Below are experts of layer 4 (counted from 0) of a mixture-of-experts language model. Rows are named router (the router's row for the expert), gate (a neuron's input weights, with its number), up (a neuron's input weights, with its number), down (a neuron's output weights, with its number) and show model dimensions 0-255. Each number is 500 + 50 x the weight over its row's rms, rounded and kept within 0 to 999. Numbers have three digits each.
After each expert's rows: a language model's description of what the expert responds to. This comes from a sample of Wikipedia text that the model never trained on.

# expert 38
router:530434567542557545439436527434436498515527501525418454489498460468575484454411485511516478538495486590516548459520430502604519462600444475470472456509493487446499517464517466529513608597475572421569562486492601496479425450513454481500499490559417462451439419428437491552489491479436481427480418477502575479533560491535535514592544478565537570520577479438498415528446499522495535523454409468465439483541483565509411569452481522500453496532494559531423529514518487506494526574486411580522461426557599493481524429565490601498583461500439439413498447513600353604511401482513527521532590524470446535440538539584548514478528457556509523515504504542556455505516562459525489467548542525601433531491462493463403457600480493459444473400485496472570516508555423584473462583489458
gate0:461492496415459516531469443480469519575510523473549516382551495528432495436527612551548512518470505522560469508617450527415437596539391518448418508441481519584540476536478493467541505514524423463431486479457538529499518651456424587488420543485573498525526459569553562588481464476469502551545469478454515419561465508516521484512466501466553470541581477591394409498490476506484479482441560532575463467493536630541525527519512556479582430528524498451465522483502458488528489544472426427569581464511531499499556491485561442511551533568526494514435623511492515544517501450523542474441546468432524475471503599469354531472514498502459553461584442574467562531519514409505523493503463525587582534482525511482504590565486456415366472422592486366545495518511520510558532460492470
up0:396476409541488511486511468497422504510447490486533456429559481499519525404480517535451550526580534455513496479419505480459364542507474538438466549501514409506487529516583520429539495518449495598475526492497491606462531583553604368498455415566480427507547444507464535536574537439597469559522573493538409506461579543463541494557445537452514500549457500401501420544581450581576405563535518444517617469458474535456480435489463472502497488546495501560531519400505498556508459503551423543468522456467443527390499548407524540521557486462445484525540506498466511560439500577575503455522419439463455511535542502475465578626532467563581524575522511455467484461525532444597516488525578557529560530470514523495396497538499445444571445454492542493579459573518585573512484498549566
down0:470537555493504451506507511510489608508538452498593483482477507475529596515485507463458498500468447455579476335480524483470472485506466536474439482484440523572538568520493562590530549424528493461465561500537464581498580570653463430554536517560517604519526523558518439516503535578468485431499557520410501528426494474523481619445409531497549458506447475519349509483502502411549566426435459490508390559505550483504497500427488457467452447495524452439503534563537459433501540509454583404369451335488400530547575565575453448490535544486518477412506546482477499555613540510483520473539416541511481524528585467439569523462393513438521548463461534420481474445538495523483453400470519495565441468479482553489466503477480532472472495590525530528477505562510490542494526471544497
Description: Initial F of sports names. Word-opening letters, mostly F, in sports club, cup and league names, such as Cup F-inal, F-ootball Alliance, Th-under, squ-ad.

# expert 1
router:524457442567490562516507588494564469489533520483572486477428500511558448552573453422524509438548490474551556473434502537470426491437544379541493543528575513512415474520474457500579488483511521443422446499550458541585548482559435549489602397478500474450513497509489497464470592488477495498535519448537584505512515553560517493428434558483512525403406512539602474468550598410510487476449474466433604478492384489480579556427535454511445534407419521488453434467555515572499503446476510587552484485437431492490593552555533599445485469537480550512570566560409484509391566475525447579475413509523532485491442468544487465463452491579499471519548460525510509519554474554508450535523494528579535460495574477462452553505470570416526626576493430520515568522426407516460497458609561
gate1:493544573499432582583550464496468511423447543461579523512481515465523501572498475465443494365485443524494574476507434525450614559549424504477497464514495475446560532581506508455517436497537479473450529514524603529575482457537428548528523557446505478540486468459530405524515548480538524435413494552585481472528462518573575474516512545354453586457450465458495468472408434545549547506569532490476591482442534397479500418558505452485435606467451501460482556444443520455588486447473505470459588491494461503485507462566455461535429491618583535463461566507522576497485455467586448462465460481518586412542490507397553564460449473443404544549450501448541535505541460451435560528525543484498548513531574500398477494565468533409452637487425463509466488460525466502462433583494488
up1:530525464460669458469460404512502420501547606544463448467503523425443485476537478466440510480485520537530498472517545507409494449522540523470487523551447512428552495493509496525492529467555417529540413485498439529469532537531496544487523565501535514442494517545536425438479541508447459457478476501451498504459462518542413432434585504589509500442530444445605492446581469481495470563551484555483464451400613483398494544418592442433492580501479466521491421420467498534426524532427393415489511636454529442461450533519572432472457513513484444509519438538415504520526499521502476411439491477407542504511572560482462512522547485495520507359519504489578498552608575532530529596501485412495547421476515535423461495517428417423443432458428414473464555514492511468488570540395466
down1:471542535495559575482535553513523496472525529492506466453577437483383569573537370536475519471518548498524495460538558459474561519529465389470551497451524513527487465497448550524586566533451448502644479494428433418472431430422516573588459539574537424574457521521513444520477550543506475477413554469432479532493507462465415500519513479429591404547429536450426573480466530503494581484419567433538521504550481472425558452484473475571616474355509470462437430496495513450458511469528578478589455508512598546458485473452457461465513437467498425561585502499455473446473556536478546496499497478433492539509590642550441460434554487513467491516440426513551445504458456487499471436543512552512482515482515554533479479530513453460483549474499481448460495359504589484563584424429483
Description: Adjective suffix -ic/-ical. Word-final or mid-word pieces ic, ical, ific, atic closing adjectives and names, such as Balearic, Connecticut, chemical, Athletic.

# expert 32
router:462522535441477521560520583538511519440507539464440600513443431504429558475546402479454519516564531483446582531566536481483461553542513567454534522453562494553442555436468527541525541537471609556570395438477514460544493427564505467550547510466539421464478524501523537443521584393506514457526547499529548505412429470536523527485492569517518567442517493544483564438511461574577514584500520421535455570585584531512439503471533547528414508431423560540488533527401546531540575422530472534589531476456402500512424463519554415466555571466583523479528504550414576486542550522443503513564557485519518506401456402461485458475436465500559480620571528457461484575446439557532484484563572524575476445468558437461462413490493528449506435541406389479567512443473474506514460482436456
gate0:538582499485515551564550513496493519497436469513466404518583466474524548510514563364507482517555495530515451472473494526520450359523569472496503487417427471449603506528595438445531458542492545515472549499522548538490371509497426452450552566495523453450462455436470507577537464458504437576532564507628551476434413453424453601445464529474505495583512518437425538464411509581585480456507474597477477429460420463528478495445537577504532545467529479547523502481434520516486563571541556451530529485461503454539609518502495566545537490461545423512543508456425673488482623475450546476468528593439469559560571429507481555519446415486556526522455442492425500511479497450484477466471562534424553567480522511536531560462431475549505442481503549474472536487521401552547560446445512
up0:492532525352514423538593533590485564558593674561524483538535445494581472464513537395536503518506505529477480477478516534425466506544427570563434432556521545494464536444547517425493543494523533345531487555424487473571345451451471519518419511524577538501511475551453542551517463490497581552511447531443495608571344621481428517539437493437511530407411457533516542467537604504501443508483568477513467518512595587506431558420487435515465509480507449576444466522500512512441510446470498420455504484518583426533455511513453534502523484475605516455493529450478450500508499494522600485485500469524554507525394538568484565545451530525502443533495509501480536497532536532555462514461526504398497553475464572563474469454491513516448496519517460506601545490442491475472486513452531
down0:543510468559484505431515493463441454587520491505485439452499563431522454481407511564500451451538458558435499600469482493531467465473448464504459521489468493510559463562493482430552537581491428482460477485540422503475423525558546406471517422499598410496569559502545472430439488554521478444532467446461466447441566555514468485539547510463395542520532431496553433495468541391453449439591452388559454487610483510664639583548559557464471541452524526509561529390567504451462489484478436426475540481484496479510505453410456600468546529463452489553497479478527377443490530458485529496442514477479547463499537631437565523532496514499560487491463512484464577467430437595360560537426494530505544441502521521458520551475425466479524461537502513512530491467400555542521494491555565
Description: Non-Latin byte pieces. Lead bytes of accented, Greek, Polish, Arabic, Cyrillic and Japanese characters inside foreign names and phrases, such as Radwańska, Θέλω, Târnava.

# expert 47
router:453501505512456571424507445413537575529435533489560495486497524480463488472516481561456454573507554555458527472509528439469432634510447514443507426470480472391540442514527542506581445557572427383575509384433582502512459486518539539450467577594539463407457579492474503493524440502507556496553546509545450467467560447535419454428566493488552439532429599448484577472475581467571559524575500426536455449529464475454449535461432561533459521555519458444498548496489556463427557479403471542577580478569533494596575420512433519460454568478454464513504495539519509519523457572493554530437566526549527455421427481548508509420498476524459568524487570490450536407551474423418499457518483574466575567574516557448568454496460531553443426512500545598519516457464422554459502520539506
gate1:479452477514445488428471536497568469502492506557498578546585521382427549473490563594389503589570504503503450470465497479519517486544538531474475534517424477556424473447576529493441337541566509530570477502569514460518579477490477444502467438523504523502616513535553501454438493512595541471404431506522580463484482572539512528485517539314471404425507501582446465464484563534544470468585506497512495520565512531511538591505531472533467438514483476451496447583424456484394461531485510566520473543453544462505485489411460533531520592418508523504487394409450506425519449477588538627442453475432486444518552463457533534505497441471468538498589501521518474414545580467473546568468515586561621546476505524501387544484522539455561515478540553490493471503456479522470504445499563
up1:433458592510551518538471492492428491493483510539449520464551485459531513520502438534512474500497555455485375517504533529421487441495496521452476529475465486487509445401496655551503440524438539417520479448470468581514473447515480425510405486523541519421487574525476438575467533558487418525424478513459458492455443575513449501432500487408474529439411520524472627425570569429572444622533481539586469412531572475577486476457523515443592530416546529476475506526517527521527421409539451532557594507494540526540505446453493527488509587548477517471439444518493429473457478419502414528497479552480548447456496600475396475441496462517465440514468471595488542529610614401427520486488479581578553539543590559515542471546473525510581468539424587490488511556502435552525578506521515
down1:602466508531455503516515538566546549495442514507478449477516484551441593489424400506570440526528544488497490540556448542475461498429479507474566466389583539538522488486485543465473535507558546539495539455416431508461509510488559469560594429468482520528523546550524430434556582501464538515448494505475418470436562475477526494570486464570568471465566457418524536561386476521481469401426433598430489464483579430475485513515499586419505592413495544625510453409452546482509547532531538472540547454541512507515590445459477485535527524514470446497468555522567530531495549583554420507523523510480669507516557471517415503538473545439400470512497546403541588538453466623529475541490405507512561496497516420450505470460413463461461461509476467490404380615489529532526515491465459
Description: Small standalone numbers. Single digits and small numbers in tables, scores, dates and counts: Region 1, 0–1 score, born 7 July, 4 wards.

# expert 2
router:524537440479524591519483498479497537500466516458547481462494465490557519434495484456443478473471473464604549501412509557535506424435482510505492478410336498559536423575524394469556446602467494501477459544432526562518497467464471491410532460491490566593410504457525526459539567512512487556483563515482601547610514606408455503461454493494396508413496561532536524609493491501562379563497484465548566512338488458495596579455580463495467496539517541528501374435507534515544544422449503550533493512525435467506510545438439483567520492528585552528460593585462522581493498537525460495488502443496503474459437464496572490472444481540429427477545479474563519544571464435481536507516437522563414533498545493491510493531509491482600465572580491510398501457458491517596534557532573
gate1:569544511498412427513452438484527570500500465492508491608436480462443540488531543538543445478462556555430519508538465481432519363462549408631538409544495507515505448500503518517540516585491586534388538504632395401586475550536385497521519560428527488547527454470541499413524397572429537438505507563495522457500348525425521522510464514556414540549519558586592490440548474497459471453491475515541440517512476476464652520532514539471447527470481523455483511495530512526483530485495505537550532513487466499507535439537559609463429511554485424531436497489500450537581460547566533520527539464517507488509501531521458452545517529450463456467504437615491532516510463493495558385444490600546589558512499486501581497593514487516480560564484490632538507504454425477508414505493489
up1:382476449499505521459515481459521499514530533480484536406560465474417439542501446438459461474548516565487560477581546543533490535494549477524496518425495654494450484479525540465585401396534409504522458491524469567380487543540563496462569514491427573500421494492489455566455486546438491480507440488447494506498526436502554474512381518574361525573467572542505479430427476515430490490474464504556558468454573498443482518437423507502500577505430468453522463550531527531452476459469489593564497513429573548526534502451435463523449532498530425475454526488390444643530410527501551464455528557507594553533439480502470448558498375507508572484458532458557508587382476516506471482519585502582446480492469474500582522448490532468553549532487584412537496472371549500426523509525543
down1:541623486451525509516522607511482486495470402526563444502495425516465510561560507472505529533550538540494437512531502514575513487507517481523442505455568517588572503418458468487482510479442466433481401522441385474497552545568506529431556574490476435546516476505524494529475414459476523576515603528494491423501490438571565499443496544534612547481427629576448559474510459548479392438494469487574580542513459485510518469643454468432459460540449528502522521516397421503447574491500430446468535477512568544521488447579464579519591554565454449476581594572484624472551660509577510452604502528500434446572492556570424483481498486496568551492532476519482460486461521512393470502502537481552517466540476511511497550437469487532507542538500401516454508549468603488524554522498517
Description: Adjective suffixes, civic terms. Adjective-forming endings and civic adjectives in government, military and political text, such as Fed-eral, congress-ional, National, local, British.

# expert 36
router:454429572424523494563491576543481556615446480471503495581505589584470455489536506557471570529528468488481455467525510477551462515442555570477563480564566452495540529513520531498548509487556491578423536582541428457556540448479584513472507523588508433550473469528418494496554513508462490601578410447436549477537587364547560506536482506527403512427464567514441553414543485545421501517547538467534465535516487499439495563420472487479451454468471457439518520490511560511500506449583432497410487561511479452556469460579516494502499437442485448470470499425412481496482567467531448498446490600520624455465520427453549507441494506408485494509563456517413576523505541588545528563504608501436520600540511531491489400473438455536506473496487490519424390488559572387532373509551511
gate0:513459480598477474441540477531482531499544586496616469407529529602457560536444510483412374488431517546494548514521483505539410527501498491532447458489497536486488541536534408605608459516502485489511636469477493552503564467530499436516477500489498527548545479517472455529563525491559404476487526491437391459525604520527491490405574523425571437485563536516542512555482471451514480586500570521632465482478464503567588491502430487623556631457499482518504508505451442539545475593434517453441535632566554465518464485426517464509428394432431392484434440421551499485517494469517463452516542522508515517486518557480447445586565479529450459445429513412487490513507474484574514560540491503465564505620475469538510480555604470440503454490415510456564568507461515482493488467502507
up0:498485571542572488495427506464510470494501531567551505429512403550466447456531414471438431541481565543440494518559494446540545471438434555515538496515512461499449472461541509577527461471512434458495475532541632528498555508482525508504563537535593478481516496503524573586427507560469528550568431533414443525500472512415464502435572520510501448489525462470503547561527498455406542588500654484502523568617526502567455557533424483581470487528414557563487456505478543474487478546457533443529568577530534503512517588559535444431488452468505536506509475553442514490594465484524426513505504569396510419547479510485386557551559586485411499309512456481511489548534474559560595527515517561457548536523478487514452446583535508453490545544407529412557588515497383519462453473529418
down0:493566431497459488571491533434515421461469457439531424413608589427497454521416604431529507541509490561530517533445497468510493491438491523530600530439504486510516501533569409438457602477402561528560487558559480461383539576537480553473462592421514480419465431408405523521549519510528518491441463560535545476612479508464495468476433431600488463537473554513499474440537548484464541546448554420511545514459429524495520519447422461534464580538533531451503454407539453507543502446478531550634531538561529475466505438436604513553547549483478487517536513515542536523520454387520484479486467407448470482416543492467479507479555460459560555549544530508487484385421663572552459441465507524476502429542443529485479474484543461508479534454522486425498557496560561594549533527456492
Description: Capitalized starts and numbers. Opening pieces of words and numbers after a space or table bar, such as month names, Ar-, Al-, Mar-, and coordinate or date digits.

# expert 49
router:483424512617500443492508556508484455526484548512489505513538613513509538464542477501422521554557604415476455541456457421548553439466534488552561521539516484568508494490456576525467500490539563491503487478517465522449435488441444517464537477438511533521612472476417509467483468554527409573510561480513551461448499570551538536582646458464392550455493480484437496483504618472411489451485479604507509500470578515501459583528583572489544417510446482495471473459511531506491490396438401420529539538501440491427522436523483558460409504476464540622576478458494528508540565507453447469499479531435527466570440441434404468390468506534581499517498481528588578531460453555518583580445426535460534430470404554527498433522490560533450449444452525464449382504419558472510487581517534
gate1:522481484564469417581495467498553525391524506557421387451548496435489504414459572527582497447397542441454527548506464498557474415392536492503539627501657533495518506507528460509489471457408428457449473568529514538507534491440563525488401494571496522469500445510564585496436493437526443459474585494543509567525550522480554456456506439495542451447515597482522438522461672559483423496534489573446505527508516575493514524577470486536573471487480431554413503479482488447537455520469440411486484587509442568562497549521639472471480601610468482516444493458491488536427568500508557494483507530471550483514550466475397542388556540459494549479474508432500536511449458531476470513481435383509442568442500427452509467488479465570482530547510544530504464482444508499575453544504537
up1:417494489506489524609512505531521548424461549469435456426526460521529478479500537497545442518415504484547604497531474471513570450510554457455575577449521483507542517518526501574454528546474558349475530537511524529532441539456456532582504426598464566553559488550459528509496552478513545518527491546500477509598476535492534477448469500537563550489423511472484508448449471429531452507511479520601426511520606475482531454423546513539453585470437558488528505514455505444566507480464503459470476482505524511424351513485568470534555503462511472542529484501504490594488473444458485439462432398541458548513568514441449413423447558482444362490505458607499650497510597449541424590537478424497442464472481539496585475527450555535443518494514490466606503430410555475543414392462369
down1:443460416432487551434428575535517430489538434456483466571572470523503463449417511506510446468546507503447579580565518462494478462481517451531553472404567435479468502453529556498576450407459473486520614411529467513449421478547477518485548528538583498435465485497535535425507511549526516490451497370392604458464499539476528459555487489474469471500524561566434505477452518493464452532527496551501470464521432422421571443460538456486451438393533531612456524371471525524521493527508377463475414465574545439532579435532489502487467525548486535483514521512509450564550441423546499452495569473612642604479569571487451560494503529461490494595537544547569441446418459515483618517584514570511474519438506521485438501507492445476459519457577507516501569469441466446489462510513576
Description: Slash and separator symbols. Slashes, dashes, ampersands and brackets joining paired terms in tables, infoboxes and labels, such as +/-, R&B/Hip-Hop, AHFS/Drugs.com.

# expert 35
router:461466416461449467484442522431529516528479483549480475495433485498539561401511459516498497466524513439516491517570560435518449534450454490594486549525505550459525478456464542438527448518541613618530540497520560559472550482483578532440418443424498402518486500492448588520432544383531590613523490447515556469464496402528572556459550473570506554462471504516463560470536566433485468417585543519507553483518513500516485485517466578530484436447446631532473523528543535418536441472483467531583549453589461514590490476592401444446529459471556533514484478484408544442550572393577555488399439510430541493484508465536453558536460511547528513504517463579465593411555509504464442638557491414527509525481442525497467541490529530547540593501557563524454441474537584442425506544478532
gate0:497500514516516477520522489472469454520562499456451529520499618559435616519497413414431412578457435522488594502462445562503545502502511581561530521532467571436532445434529500511481563492505480342527492456511450555463422509589478527586453528632420457481490459377536475540573436497525447405535446458573606474460483464538389529474551468614464544623459481500458470568407439430486505543430529574488525479539520532516505465494502579476482491454525542556512581512451501481482472536461521563505600504472541458465531547584521494481556466374437533642553526438501604463433540557480512510462514480447538462436463524493425459537522470460506493427526561525472466460457547461508473607529468547510568519459492517493510500473464546487556453414534573530484576454490457522471477539512501
up0:527524453455533531572419512489447535437482597524493464623459504429367527452598657456477517421444489510524448519496564509430466456475552504483540445548540504501510581439479464493473451536490531548451547525492549486449525469560406504468518466509477497416554550472453508482537479491414483542543465505359547438496494496501399500435480476536561429485445496509491444452495450538519588491484643479506617414451446503476474496471539513534524557598406455512494497533433538513524450528595505563465535498530566522472516463500498525526419499519601584459516489507522563551492503442434553508544542568470516547517572474570518612532433512521516511552562516540649489477575558548469450459605516500596525476495522455494446478567412506479489515446465514444423534385556480517548458514500404
down0:427415427464448513527538500502497570544536410545453380492504559484473496502538441565472554578517564558455477565523454564449472449511441514465515472532524415588546505506490527397542448477452481451483551502464466461495589592551525435501467464437494544605472497509549540490398512592465438568510505576461495511495535476494522466495492471532575474534556535515530476399535446488547583550466602518454496546489520472475478507476480423426535527490580507564527544520416448508492553529494531476461432507542463540579452429478621528507454426509488487505542456472500442448496461451428438482528512560565587543446545473535410467600564437586500449474540529517559538453533514489414502435545544515482405492469457506404543462502493473528590462460459516462444412435498668487669441569455478
Description: Semicolons and list punctuation. Semicolons separating list items, navbox entries and table stats, plus opening parentheses and colons: Roads in Serbia; Motorways; W; D; L.

# expert 59
router:528502525479538443443550582511518481539554543459488468487463499443532558489491447496554552521533581426498550497421519475481541431527514511465558519469488514554612532505537507551522484483489597550560459480408483504445471542443500497485556499480509539511533426482475555489511498460551520587536476503503595481462520609545537525466590423526521499556425469612453587469494422554468522575510462533503455563441495536482550471481505455475460482450451521538494436435578573531463451418391502424458477558449442480523516476510572529504433455500498473422507574528543462481627556524580456562460532611535583546587398471433567391451483537503480453433591552567468516537385508518576543513616407442457458515472513548528410481396483440561467495526398470559529429439468568475530398510515432
gate1:520455480437571434511488469465464489576462489544490503453537520470429532545605519553486561477489519441521456470510395494509515519483472543526493497447477516481361506403502533488526590433312562507472553501486457484484549515517433490422444530528472462540493515503477487547388508525507564522476470438678544577486492474458509559567544469589455476472445447407562466584478441519457517484584494539522462499515481494572518501560472603525507569497414479524555427492538506381426572483536476494496416484494497585525485535486419352504507588508511438510452470487488413491480527518524469503484440462485527523618579490435503553493570483502463453465475466516543494474495596499572494503457605508557536459517509531565503507487432489429452540366605438532597532400472475518456503534451502
up1:491541435462542511406514533493521559572414399474414499453568543513491557462482501516537370515456540511506468621540534491578567528492586473504492435389555464497519460467480547492477533536507418437580551505476512583572464549504517468524517508550435544533493459474565503448386404550587565479515491509461435490567482482416530501504492546450518519481473469584514507494520544455425587649397521458490455475549475526533469514401539505521733479507476409510495428518509522465442553513526503637558520473508474553467529549504355601461564418531441467523536501509469503539428481462432481501562416576523504448453467527496561481533536521513466505504532526444482539441518512510576595507418478527491532500488504515556532469501471490465487534509526555594523557573508520538500541540485543
down1:519500539495609522492529461507600487495526528573476452501457514512416571563608485493531510539599512485489505558444556522504515411526529454496450520559484571504513492464413490472617481529502431505488446381507409501557461491511509566396516559547491474461544451439418446518470573507393467515494453492514485478428591505507553481459499603471558507476569489530450667554519500554395542517503552495492434397584585542462557490494538408491454466478511560366476520497470529450527426436467455572533501521500513437449541524450343503551566407512451538514497508488534526550645525554493459525506484513454494515472489490416530503554545494527526467465562502562540412570491522452573478483491406556521561557534537570494496421531425516472501501467561461501494504369451570516492506474486458
Description: Capital S and New. Capital S closing acronyms or starting words, plus New, South, North in place names: RMS, SSS, New York, New Zealand.

# expert 26
router:452446585421542485552469560532463547621459489478500484588524591584476467506517528557474558518508448505509433451548501484573462535446528539483545476548570450498543522529536524504530483507566500554440568548537436466547527445470560520465501533593502428577450487504384475517552530497471478594590385438454547484545597360535556494548508500524397492421488560495432544441531482578428482519564552495538454535502499515442499564421472480488442472447482461447506511499517557513490523458563427500427502550486493448542487474574505477509504462453461438460459484406413474501473553480527468517448483594511609424461514452451578531453494510402474484498553446493432566533506526559519496560509612505445510618528495530495489391465454450534529433487488498542454381493570576383525364533557515
gate1:534502519481550487457476537417602436485529529427440513543511362505464529548450586511521475470472423505481517434539492496532572474582598470492365573518470479447508485479443460521541418458412517500482530467453480527446471415579458396604461547470553599479500548507487519572450463496537515457534473475575500502492407486518464477452481538468519401535408416473513554398468582489493441512538480588491502487409548464441508416540537460540514422540456475473453496550507551422547495428492611486570594475463488464566486523539514598470485507489474512476434473401512471499466454562527453481581381507426474532354460522474513491530461537477507479495496511301526544441508465577462482511511484447500522581611430547532449457460436462552467491531510500445504485520507468505511555534530528
up1:525485397541478496538503442510519604566575425482502517517419515493447544578511478411456476456597524498562515435506505512502501502503398551396544485442575533496510529483526521446477480551605590535511515588489570515456614515478386527451493530526485417482519454504577441408517573525530494515443537512495524451438544633517462509567534484571406478462507528491464513574517504566481561560439573447525511499494490412492502488566551453496579504470526603498561473609584421494472413484433488451571449548541603470561456424445447481496424526492530525517490542500488555443471458449501484490470523538589484418551527427391458556551482343491504484548513508506583474489515500478510526632411511556501461474465548468436500517499429537505438493542503503524574534424478513570476449413476465
down1:447445496483442588511495435514416490546545416473482433427533438529429540450470434554527532438540580467445528549403510506491450430521510475508545582453556494490610519483484496530528453535543516539483553496458496593496513463495527540506545497456408441453462469511536467495502580572537550532515442440579576515486663510530469473515466560502460520508494525559540424521456499395560509508457405533486385510512489476536500424513567508531611543515585514490437464475591526512464504470592465520458625528511552432530465480488492488569603466477504477443474456487499534463507495423509506505480399468612454533464491507448584524480495449492590522414545442620524429539476573475482509499389505451501415501592442468505466449425561464536563547489452530442526554543541517609535385523398506
Description: Capitals opening rare names. A single capital letter starting an unusual proper name, often after a comma, table bar or "the", such as A-ffirm, K-atie, X-indi.

# expert 6
router:522503445614491522531467494409453475494547519377526500517573485480572490402520466364569496438488491493540597526421526537505419445426519497558460541486381592535471506519407403563515483533456422534483459520493485558561590444544437499450554440474443452506514505483458486519508603464490415527492462466549563531475486526475527485475455513440422554410561524479575431514527461394561479545442475466447601527451452468540620507496556484503457482426450601430447512444473488535550554609502505563561514549545488476479503557531500516560438497528532502566415537564470576543423517449495445550517394451517461449522506451454483554505559428445468419547537482471558532536481539470429476567482449445545486485492454463508454513547464516462508548512509541446529574539463427549605578551595515
gate1:515454477476500441333572425532517581428481539498474436537484433531554460469455554497459541503468478518468410531478530542475517473536566516438483540528504526428432486473492531458505485447562518652491469448480451567493582475551454552463577628471483483500542547448549502550591588526485467574466435523465531483441487582494566556532470437448545492502534547563568493447606468434454552568428551453460603517555564470520406486464565549583482496500495489547437442483477490575474483459453514504446419476549497495569453575497427534467568464469441484518423477529574440534513463442470493524486683480445466539497549458464486491523540487402565458481584489453470503558456532511563524490530431542457508460463556599452450543578427506407520459482473550468516461508614515505466547465407483
up1:553490534465534475489371636462484533424536489409457576546531532440523516457516517435403483531501526547493497541492428557531558411473503482532510474489565545546518517570536479544425582456455520549514431527486525457535505476471514568502439539471512536461498541499492545477490503604510489527524457463454529443512507589521545512465488544433500582430524440500429527582573402541527429390397510515489500508397469492562501500392514499506534540444565465449525539503457458504503487587469550501463558464473517490480619489458526482463481561420533541511464489542422492445433548408517515524546493552399420477497593465361580510577405512523419532462449475408598478426452473537436516504606503427508579499412459500478520575512516506398545433479620483477513501540517508516607500502422541
down1:415471508522484555498509495501564472400549540518643502526485439481572472527508587404492453543474436514564556520439493530503465447408508468519453472440527476494527484549499589539543529556493401558435466518440526630569553494466418479420520473471429559508504488529523446527476491582487503372538467452430469443482546429464505492490508477529477529537505566469485521469555470509521480524477555470503491533465445464460575485463485415478526508583437423406525484512499552571527416416508396569519510520527452508478477531434509522472418491486585444566448443441549495528473480591452469455429509617640595561451434501457534472523496512484636494425553540546510480544509511485610538602425504541490566461607489428461472498591452534483554595540512500495497478590497491425502423543463465
Description: Latinate civic word stems. Middle stems of Latinate words followed by a suffix, such as artif-ac-ts, Med-ic-ine, dist-ric-ts, unincor-por-ated, often in civic or political terms.

# expert 22
router:482487449406507526352494559409513516496399471531524576497446510461442476529473488473521424572513511488453577543507520487470405394520579428436552435433524515549479478507449570517488487385500424565464362459417541514440507516491534570450581423546510414493502460473528547454532494508480476530458476565411533479464581543523514533517444496531488501578550541602589444557496463555444461515592447562608515506441477516378466498489454469559463506519475534492451555472433494473542529497495432485502522443580465526459435448474555502378479451431433453414519483500611478511425462491603521559508559458563519507569461509472400480554445547543519496396485444548457444486606510515495484538545540580467428569515529527424475503525515525522538530544466539486422524502458492478547559514504422
gate0:553553540489503517435503433540478449542500531477511470549545549468453451531577510473437482521414484487469627499508496562519514592545395605566516506538438561554542506492471552522498470458568478435502445542460449457376504449441511489530471468492448508519418527497437404493530480571554529561456477524514573412506510481525503444492477443512561517511583439534526521509546462502637546426432504562501623487518485505451485487561522521607472533518437400458505476486427460473457435454467522484529441436516471466516500514597509458576486453436558439498554517484519451494478396556534483622507458514502510428400494531513475488531414547553415453519465474501588564365560435552618595489494441471613491579489432508534615539449481559484498489435491502519425491574500472515529593456437487
up0:525522472409455559508522535477517454449500377476497494515453464488655497487415545584494543407444535527504440488520552517560520436557508510479557448424516491517561399534525522618545516484499526564475467461533583527476508622472456565464578495447522378499420461465563503548448433491457481661503471541492468495497433477565548563481469488559551399544514477493507546509458466480516432558456479411498526551485469562568561420494474594455525435505587462491478544458502509467446564405541533509495427665564503511470381480541423555494477473543502490478482535492443501540563559530461518491522532507521451488524545522573513538502544431503481517613500589536508413397514533495533474487397455397457586505475473535513501521499543442516481459460539479455496476482515387576429500527525547
down0:548492491484439489529515435606547517550550531463398525533615532501610475436457422489509583532482449469564511488551511514458577477551557472493484504461515532509489510483458487446565437585540545488457560466511533452431483494519383523589458515436478598441410566498479396466527620506497447511417419470604472517490479515469433444467528444439430507512615482468454570440513528512432548498527500489397518554502504567524476510521482514528436431537456508469575506534500540515534481504468426529546442405491464487519520500442473517446456642488537449417436478577545432488533556480414493438551505501467485473419398513515488485503584502532501506507461489456475562513411475618514500487517387477502473591547496549582565500439567429547525548483498466559553529631553476532536455416407515
Description: Ordinals and st pieces. Ordinal words and suffixes like first, second, 4th, best, last, plus st inside words such as Eystur, Carstairs, Gulfstream.

# expert 41
router:518495476491487460426427452441492503438522494566456467464522490500578532544390531553420549484473500511563470533458471498568520552491500468484494449398535593567553541500483491453442456586568532446541562488491608546542413485481446529579517517480549398559537467449477527612457473451575466516424481403462458582548516510405491502579453593517457496463549454399442489523469569513480526561526460535436404534520481518470451591472459552517481485515505539522549544526509557457446539526504463556481609473515493474403536578553455573590587523488419427435496539553609419503449318520510461522538501531539494527484586550535577511444468545501508532498564441502505408547538475446552467513464553503550506486470532421526481447549524451421532399434474565542520478535583543531450481515446433
gate1:508541433458488377483503510531465440479532468499505491449526575493530446567503480557458479429507510526504492514427550527411500449493558550500496487557593478530514333506536557538477502468562460491451502598521476549557484553489477555474561529436472528613492463416475466552562423549558470478461447464539569438506523450565533469482531490457550467453465461559529494460485506571540532609519507422518541445417510443505530503481464573592544508536432531498342494603549447467463448500450527455529585510579512504471562534515601478510559510522473550447502433508535536494516536442473520497479442459422425558516497536428489572568424641517462517573463553483585509441599482574518550474465507514523480462512534499544494546514520471518391474476368497508353521405599469444423516444436505
up1:456448559500499488512536464447464522454441512405540508491523545503534486505514509450470527447548512444508488468501494471559489358593535456558521475464423441502517535520463460483531438525521514490549513450559415508442521615521468470464543424486502587571470495438463394518499531499375514505527541601366528445500430573558454576440484397553388517465567492492501470475544447530480480451488524442464529518483483555479570489538445503531487548607494516472528544450531520541515515492553431513481585440422612478524537491511451480568392421557502565565590575523507468464477435483334532520414501492493518545466485354432489527459468555431550488567408501414545478512464506472534518518531511492544398465428494552439506411517577588513574503505558517442466516472508515514512550518515623
down1:511449612523539550529498451491515518421522532524428557475494431425465365533469547547457472563513558476550444447558543502516454536472487472530460537451529501413543467499565505532502585571512447630541562492548554445541588386598409575488528452483501472478537438526475479398446478438588503463488538492445579576440458474452561454539514548507471510553489526498528440509515479538422499458533528500527541565528434486497477455520604598545496505457528504502565506539445520471501436534428481481537519470527573529394513512428436514601513537408563513583604518479461605511459486514544486557487503531507553506491497558503510563501468523480531429485605475422533462506534491629556489507486428501473485624519464504471501595533607461534419488479567503490507562468509427362456509491512372
Description: Surname initial letters. Capital first letter of a surname or proper name split off after a first name, such as J in Jones, G in Gaiman, H in Hunter.